Below are experts of layer 12 (counted from 0) of a mixture-of-experts language model. Rows are named router (the router's row for the expert), down (a neuron's output weights, with its number) and show model dimensions 0-191. Each number is 128 + 24 x the weight over its row's rms, rounded and kept within 0 to 255. Numbers have three digits each.
Before each expert's rows: "comes before" lists some tokens at least twice as common just after its tokens as in all text. This comes from a sample of Wikipedia text that the model never trained on. Tokens count by the router's weight.

# expert 20
comes before: " the", " a", " his", " this", " its", " their"
router:099141111134089114103138068113100132155118087133139087150073138089148127094169131121129160181128159131128135118120140106178097082155132125143172096159128136153138150106124115138105111105152148166141136118145091104136120129150096113112118140110081154085121152151132172115153125118103155143124165141122155115127102166118146132121103093146155143118150160120079171115135153132120130114123133142110133124116121138135134127127137075074136102120165132187128090132123171109125117103127061097090172155125133159159109110148144130173120132126149120123133115141107103150136137115101165129
down0:145185124083106137166121138143143119087110125113142111172076116150135111099100101153130163141135145132103157120133134129133093071137131102142126116121133102163102139136143167137106110155132094123111039126113146117121153117109091106129143114123125119174141113164091092121093115121128103140163125104113121133127140102192121120116133101159064092122124105106129145128122103110145162133164131121128148087129167093142112128098105092096093149132159141159093110158109124151078141152101165136121136154094128119130112141141112161137113152104152167116140148113091116104133132117130141093
down1:134132128117125172113124081103131149130169122104161154123082156091111160146130168175140117162098122161106151150139135137138152143118126128141167145140160184146128160126122089125139142115144114111110139143106138108155122130152140131150100182119117149109121128078135115158132140093161142108115077171114169132134130142203152117140110168122167111101151148166116124158136118101139182117113164115154141162110132157118128131130112117121132176131127103139151159175133109082102119131117121082112155114110102153146105085108147097162123096129124113098121086146165125124106109124110145098
down2:122105146117139143114128116124130106091145126156157124146115151081119145116117129133118154175146123165140109149154160108162108112138134157155125159131137121150145152138117094139131141130133117073123138166128152114121144113099143162080170141148159094131131120154112092126124178139138152096161154120106100156144128089156105127139139115161114140097133052133122139116076167088136150105121187113121156079124105089131121140131114131107140135083102104107143139157143167118152178121113114175110131138112192100132107166127093110115164158098148084115123135137138136119132101099102100151
down3:143156150098125088113140104179183122121148176137141116082138124121135137122129084081156121109166132137169130160087170133149189155122113154133141122114107080106151142113129111094131139124138106176127154134179156100141147110117120120111133126106124114111157144117143173121077137114137111162120145104116153187103143103111080090144137131092110125155114134073132119120137143080095157119130095117108097144130126146112144117122130167121125102131096110144078097140139107119140139101139135125134148085109150169170126110134146107108158108099162138138152106160161137118126152134159129145
down4:141141105106115100130116130130114152132148122182155146126061184134139105120175103101144166103116091117111133093108114143164108123147164108138119105124116108115119131134098105109134127161143101171149029093134134108110108133173137168130172097130144121112148116098100174135111144171151097103117127146127114109147102124200149100117127118082142085095160119130117141128128124124154122123158108137117113143156117127164115111098110119110127122142162181138126106161098159147116143135152133134111113159112142124157147097144129123099150155187109133144142120151147128126147147143130146128
down5:111118079180107111152134140103140126110126136144135122143166106128161148140108154133138085105165140160126077099144116128145106178115154130151072162126139098112117135122136123143122122141122153142147141128153123135155140150110101114146102137117132118151100120129149129124076143136124109111133107120167125126084127153106146136158176061125134094150099114080108141123165098111138146140133121165163173125117129172099117091165132118150077094137129153121153130129163114129081085103079118131082160107155147087122101120146114107086095116142156156171160105125141154146133135095132153122
down6:123128137105101154134133134133129142114130135113136123156031123124063121104134072112110148108172135126141090108151119102125120139112130173125130128117120148112166147129121152097142135135142148101162107162095138156121112090155130129121130092136141141117132155129157087113126156155143124138131117099121177147122162102180132098125111087115154150173132148181125176111136158092143180103110156096144114149055159152129117099138122161122157124135127137114119140125164136131138180112126136147143131120119152114113106110141160131120126152139157121090110155096102113133113132120102058133
down7:147163129091134110121106165109120119097138109098159112149069119131104158147059135119127119154119131135124112089149128128135117079129109111153151147169118096143091142110125123124122097173143121111106084154156149122102098172138148153147170096143122106122148121190133115087159146120076064097108114093120125131137167141147147151099120105145100127155161134105128150129155096107145106122107127113089117092139156101136130115103085146103148127122135115143145129098125136176129147156092109142114129081108138116145126164147129142166143157123181141156147127118091136093150101117134141106
down8:128096107140117141122158119161114119131110121197134109089154085171117113088097135155141101179140102143104135097125104137112140117142132149110191124129127096124144118135167115106148114191118135112140109091145101114126093121134159095127128141161120128107140155129139143127149125165130107155094134144120116148141154124211116124141140166097143102132105148171152137144135139113121102138130075122148123148109117154087150116139169108109135161156101146061113105095122160171150174150142131148144120124120142107129118150102133140135128104115124130076148087141129132096131169131124090096
down9:121155135107123139132186109136155107110117134105100130121070099133078160140100109119109163142116131144117147100090122131116098167151154124163181127088166086132101122141153118112168116148103137138095095149115162110176134135128119093128167107158121141106124116151157119120071146112145144116155146088177145148121120115144131143139140106120109143143143114163176172134116135106152122164160124134144129109130163163155126144157153179138102129170097106080078135099113129150135144193138119152142154123137155104122129163093132126113144121157168121129129104119107113111140146133152102114
down10:122162124147093144125159149166141115138109113145096092124105122114103147144126188092114149127090129154099175172141083106136121147128148114159130119114133125120152126082095150126163135110104108119117149140126162086148098137106162112099128160170093122096136124102126082131115132119140135164102117199139170138145156126076132136135127102122132104122117122154108142101095135096107154153175150139160163169151093126095147159125118150064154162127126163120131105163151140113134145119172117103126156182142123130141117143132134122129122129126168097113120145155131137117092122127138155081

# expert 18
comes before: " a", " the", " be", " been", " not", " an"
router:125140077153108135136154121171113132147126075113108100134141194135141103106150160132149109122072159127128135105133119087144109129126155129104162121131161149115146139121138107129116124106128153154148189124167140126098132088148108135150105127129132199106123135116131139169147126175119113168115103179146134075138095173104115108136116102131133134105142132135112127114122169149115089140140105115143138098139096131131146122154135118082132090104131148165097097150100150112126128109122132071133152180101154117141119147168164118086149107160180120119155121115113091120117134105105158119
down0:123140144133132102127149107160167112114150147119113127127120120149172164086120128073097126103116120082117106107107124137154140162126122113151182123126107088115164143106158138151096113120112122074141098117138110129139161121119164092176134118122150075195161137150112117110119143150120116173112128096145130148165128154147143143108116134113100184183132116119154155127100126129097143114112138136123123089141134102134131083130134151097127105130149119132088100132137160154092107102126150157093107128182114120094127117133124155127120101106123089158148132137165134121145119193180133165
down1:115121143140163118110172141142135112127126144103129120119136144112176122084164125146122106158131116087112099111102137153140121153114076141157101127085117100106102175093108124107104119094168107130111114175118151159171124129183132144143125128107092132140078101141144134175162140096141131119104119149167150130136080130108118126121133119165106145079114138130157140070113155141128132157098170091149142092143092109163086091157120162122128078116140128114133134132120095092133136146106136086125086174123158131098100136131136146144140168135143093161122125125093145143127135147138159133
down2:120127112088086143141085124094106118098088111123148145127153137134108124157174130133096106115112085162121110116138164155158119092134116136114115145104098135095123157170128147134128153096126140101127116137078150141142168096145109126073164114135117109127140105135113149157143121060149135147136142143127129134098130121148153117055144127108103148145106145129096145140122090147099086112107158139112119122174162080097102144132132127134123151127122165124127162119143137145122072152146093125121106117155106158122088096091114175129107157105140140139115160080090128132148160093093105136
down3:119137139087129124155136194158151099148129131152143133117174158162159110168148134093132118125157155125140070153125118115197133175126126151128131172156100140133105111128131085130143150098122129087119124127085164140148100136104126086094113138119126128144139129118096109107142130125132112099130124109124106125128158115122126153130133154123108121124097106155126137149124144158190104112144157144133146141085123149117106109159107120108160107140080131093160124076113172128158123153113089121152106119104151103104123117105136099145102113094129114101096078159181091100102098141093123097
down4:114101148100124127129129128122122098137118122137119106136171129115142083125144084111162156091084119134119106149134128166122114135157142084127132133183136132181125146173097142130116156153172144172130074149119152122160121153133103127103164151131134107136160092145144129151093122128141118129173133100095103137092166130167134161128166126134150101135115137102111121172132088124150159133140144102099112171143134084166109144124128121143109163119147109118118075063099210117153107133135117165120154103134116121165121181158140133117124157143125156130134102149108126145142125157129124137
down5:153160126146089123147123103166149125151108072062105105116117136111112137184132103107133108085146099148097098101175099159084157135117094128124160098124099092121155122102134126115127109144120145149096207120144135106121128127107126129088109123087108124103147106110130152140120116105134092136118107131123141122134109142148135118089106133113091111109138119109121176114106107109154106083106125119149181085154136185132169124100137142085136169123136094106151148132127120135094091123169119138111144114131119143067160096119132100107170134126145106122144126126129113138127124100113139159
down6:129101130188130147153114139145143095139126084177148136152138104102113135114126140103098119143112143131117095141105157159125099119145116147178136145123121133104133136141155153153154149117112151117136038133108105078104124104136129143094156088145146116127111090133086180118134169128136140138130114138099101151092178146217135150103123129157115163132141105091106144144135134132111163127098169096122095077141102134117101146154180102116146139119124142116127139120107117106104141121122112164089108122122152107098170138134157138152142125154100123125119148139126123133160119093141103156
down7:147131184132108109176115136135115130100098151157139097097122118124134130141166152109126112098103113144161142140130128103099087158112119109142147150114097117157131115126154109124153129127119113142153117090173166132133131144136143156145111127123110146136114080110105136148130155165117116181154132106146124135086128100128131153133111132142109104134142152152126119149118166105154104110123051070143130106110129112134138155108134146142128158123134147156129132178148095174096078116147137155145081167177088086099126109156115092124077088181124132158117155129111125132106163158128166148
down8:125138172151125156166090144156125118147102130075113086158139155108132127115144108127139118133103073150131175159154153144140126166123122138158140116143147118148138172107072125166116157104141107139155164149123173134120105134142089102205104173142134125133132153075137101102127147137139117140147150165126104088141090104152117115118135105070099128134117151173125118130164132128135134103123142164134124135136105104147126086123144169091153130112103140121189140118116155138141088150153128127107130091134139129141124161131115112108113099135173177137106098144117126146117076133132124124
down9:153121132157136151136129107103114118118076153113122130117111150105119096131098173151154137158091101153136150087127144114089116102117116139124139101121134135149138137175120163130122070154147139096135171117104102071135108212101131108145108124120132142120144095134072134119136093108096140126163132119151109108154157141131117172117110121117151130096137145125114121145109118131145098153117134158128112130158134153111121158094103128190146133137159131161102107128172125137162190144159128147136117155132088121135138136159118120110134142077136184123128141148095114121111199161130113148
down10:130089145124114140122148118133135144104102106131098120120068118119137130109164123119126078116086111105117155111109118153116100136131115122135141114120123153183130142086114128142104108064102117134158071134139156086091153123108152148109125150103154142123131091121110130177145142119136109131104153105096165097125142143235151108121121131108097136117120080139121106131135157118101152104158147138109157103131111115129122118161144138068097128107173149115129126113123149154133135114120149097132126196144141069102109069133131131126124129126149119141089117142114134099151129149122109098

# expert 9
comes before: " ", " \"", " Total", " A", " The", " P"
router:101153118165131119098150125113066149175115146114123116146125165118149089077153125136132175143116134130116145117112144106156118137152124129081137138150118132093152110115114092135116123099160169150170195137149090137099106070148121145125117088121140175131117140130130137117139123139124153164112138132134128089131158141113101156128105123125162145075151139140119153132152115169063118117154095153141074100136104093100122114129142116098164102084180135170106150126108142097135126105099099108143139161140135130131087126134129112144154123089115107100172098109134122151124146099137130125
down0:150115139179084096110119077148166140113110107139193141097099141126127116130145116075110113147118133086086140166096168117096158127113205129137156137087156145131117149127124131129137124146143126149107114132144133139094124121107137158110126146137112106125115112147122146148110141134124148132078146110145142145104136105113091117129130095151160142115163130149168145091116133128108156185122134114122129097112128163154115178182182128134163118125099121129118116074148145149087136137122094146076150095125124144115132188127107134122159141154125129125132154101150118127131123151128186107
down1:142131133144133087129139144139161126126141120106113090146080090141114112128111095070123133140139156116162164100123107145128126161144118126201149131111164126144158164147153107153132143125118150167153136102157149138108142094111122110114158098133086095129142143145154133132138115127159154088145057150099158181112137140168078141152150138142133123168108092129148139152099117168095118116123140115159130139081167130096146102079107143136119172134169107101104135137133095148147126128136136109105157121090104102151114090120120144157119097129095122110129132108102097162161126104122140096
down2:148111086132141111147151081140133085124119125102141138099101142181130127149153106146110143139156117131111100126114126089111133071107125123110120129130114116147135139055085140137147142105139143123110132143080121132161128134147147160094084167204142132138125096106124134138096113127152114159099163132135091135124113149146116141121133072123114129094123160116135177133115128151130159150164162139124166123152126159124119150152127125150120116168146137126104136115123075133108135156124136198092133145144160123144126113106099144144158092176209133114095094130130110130157116120135114124
down3:114109101123126168157102207152155113158142137116113140123138179135149106089082147123136115133166111112183104122103106120128097078097168102152130170166086073090122164114116096177170135125113096114112111115139116129150154146130138081121120118143099134093131146114155173108145194171145084123144117129135142120161142090136106140150127128108129168137102125134162152130121085122109139130132141126113130138112117130156115162102102162137126127152134118146115118155129118124106156102124107091088116112141147079135114150144147096156105128127143104130140152116136126139094159100147136137
down4:157132090169136125138119131145130100140153179188157132092124106163123143170094116139162121160110133143103150167078131131100171115092151114162106142152118121133145145174134117147151125183096123096115145130087138090158150132077112127127111145153140113103125128120108115145140129152112113095160135093152125121154133152108130130117138145090136157157151142136157111124101116094167125097098174133166141126118151144107155118137082150137122098123138125145165109130129114097155164150115121106093127125183105140157122157147089159111140099151161135120075150092184129101143130119117125135
down5:132132123124128159114132145131114175156110114086113117146110102161154150149132148154139102144104141129110072124151167099125141126127116149166129150149081145096154105102153141141172109169128147094126105142122100097121163139108131147154144168143126146106112117104173136119145173156136135094089137104156133132101131132079107147107121068138123134215176143130178139125142101150114137121091151139131175089187115126141087138155159129139114116120150136138118117153163126100131107144096089101164135142132146138130104131110169177125115145114150167115121138136099143123115108140113128149
down6:133150132127130119158106161097136109140104144112172132165131151166103157128142157101125098108123106118068151145130136125142136138144136095147098144073152084120116111111136110143111132115130137114162193167113152134118139098153128129132163122141121135191142130130090132145137090144111103112144090117100154091114087122092117126145169133129089133141116120134143156125108098111138118114128154107135114122193106136118086179133108150071138113133115150109123174087136140124139100144159181126155101143115107171109152100120128137166131159185156121143141124100171147089117106126118129154
down7:084112095171093146147158130133133116116144133090154122142080163143071145131120133102131077112125120139179113109144105102127152105107161118117177122122090157139080114143148083171107137149115107099118180107137117149119138127124139082139085147148104102103139135157140138122138119171117118092145152147114125186122114172165140122178136128099121112144117132090115131145122161169128130134151150102127123143065162119131153124166113118102133163133101129067158141124142134130139147143134114155130120107118104097138133116103106140139141122118089131134147126109192125155115163151159105134
down8:116126103130133145148106112116146117158137143142145125105074138133097123130081083135111163127127148114090152132133115086103131110159092133186127129129163121118135120132110099139124163134150190114113091122111126104109159183143122132157161126136088154131145097075129130114091141113113113127149111091130139113122150086083135090096137175143146085124129120113133156132115085115116107120105129112154085128111167133110134136108134122146130164177142138103098147161101128086137168146153117171104126112125114125137135123114120104109174112150131145128122145096188086132101117157110143054
down9:147163110156124151143132124152188119112137120122099133151117122097105170092131131128158136157142121151145134082119110095142122131181117157124125138156156128117138119088146135136141090138138142117121150059156142097123175178145120131159111138142102136098155174181103125148130148155087144125172128111119170131095133124171120140113114095131124120137152159132143169123141136136168074153173105076120138114103096150106108142144125109054124105165132116118125107135144131112161143173140100172132139124106136135153147133141121159137146158119099115128151119145139133135144120102080117078
down10:127121150148137126108157143117135144119143114105096124141109139131136106116143136116138091070089120101173162145094091154136074087159132164134113116118117116094131104114077101152081164140158130146137109117136156133134154123191138143128081132141160118140183129111104135128177093092085109109090087101129134158103113126151136099101151138121133113122172149129141152121165135161124122056162106120134135112105130138092129095123137122122160132117108140124122142141116136106119148159077152096112153120139099131157148144117128136113096113145136151117130062135153142132108132109148103189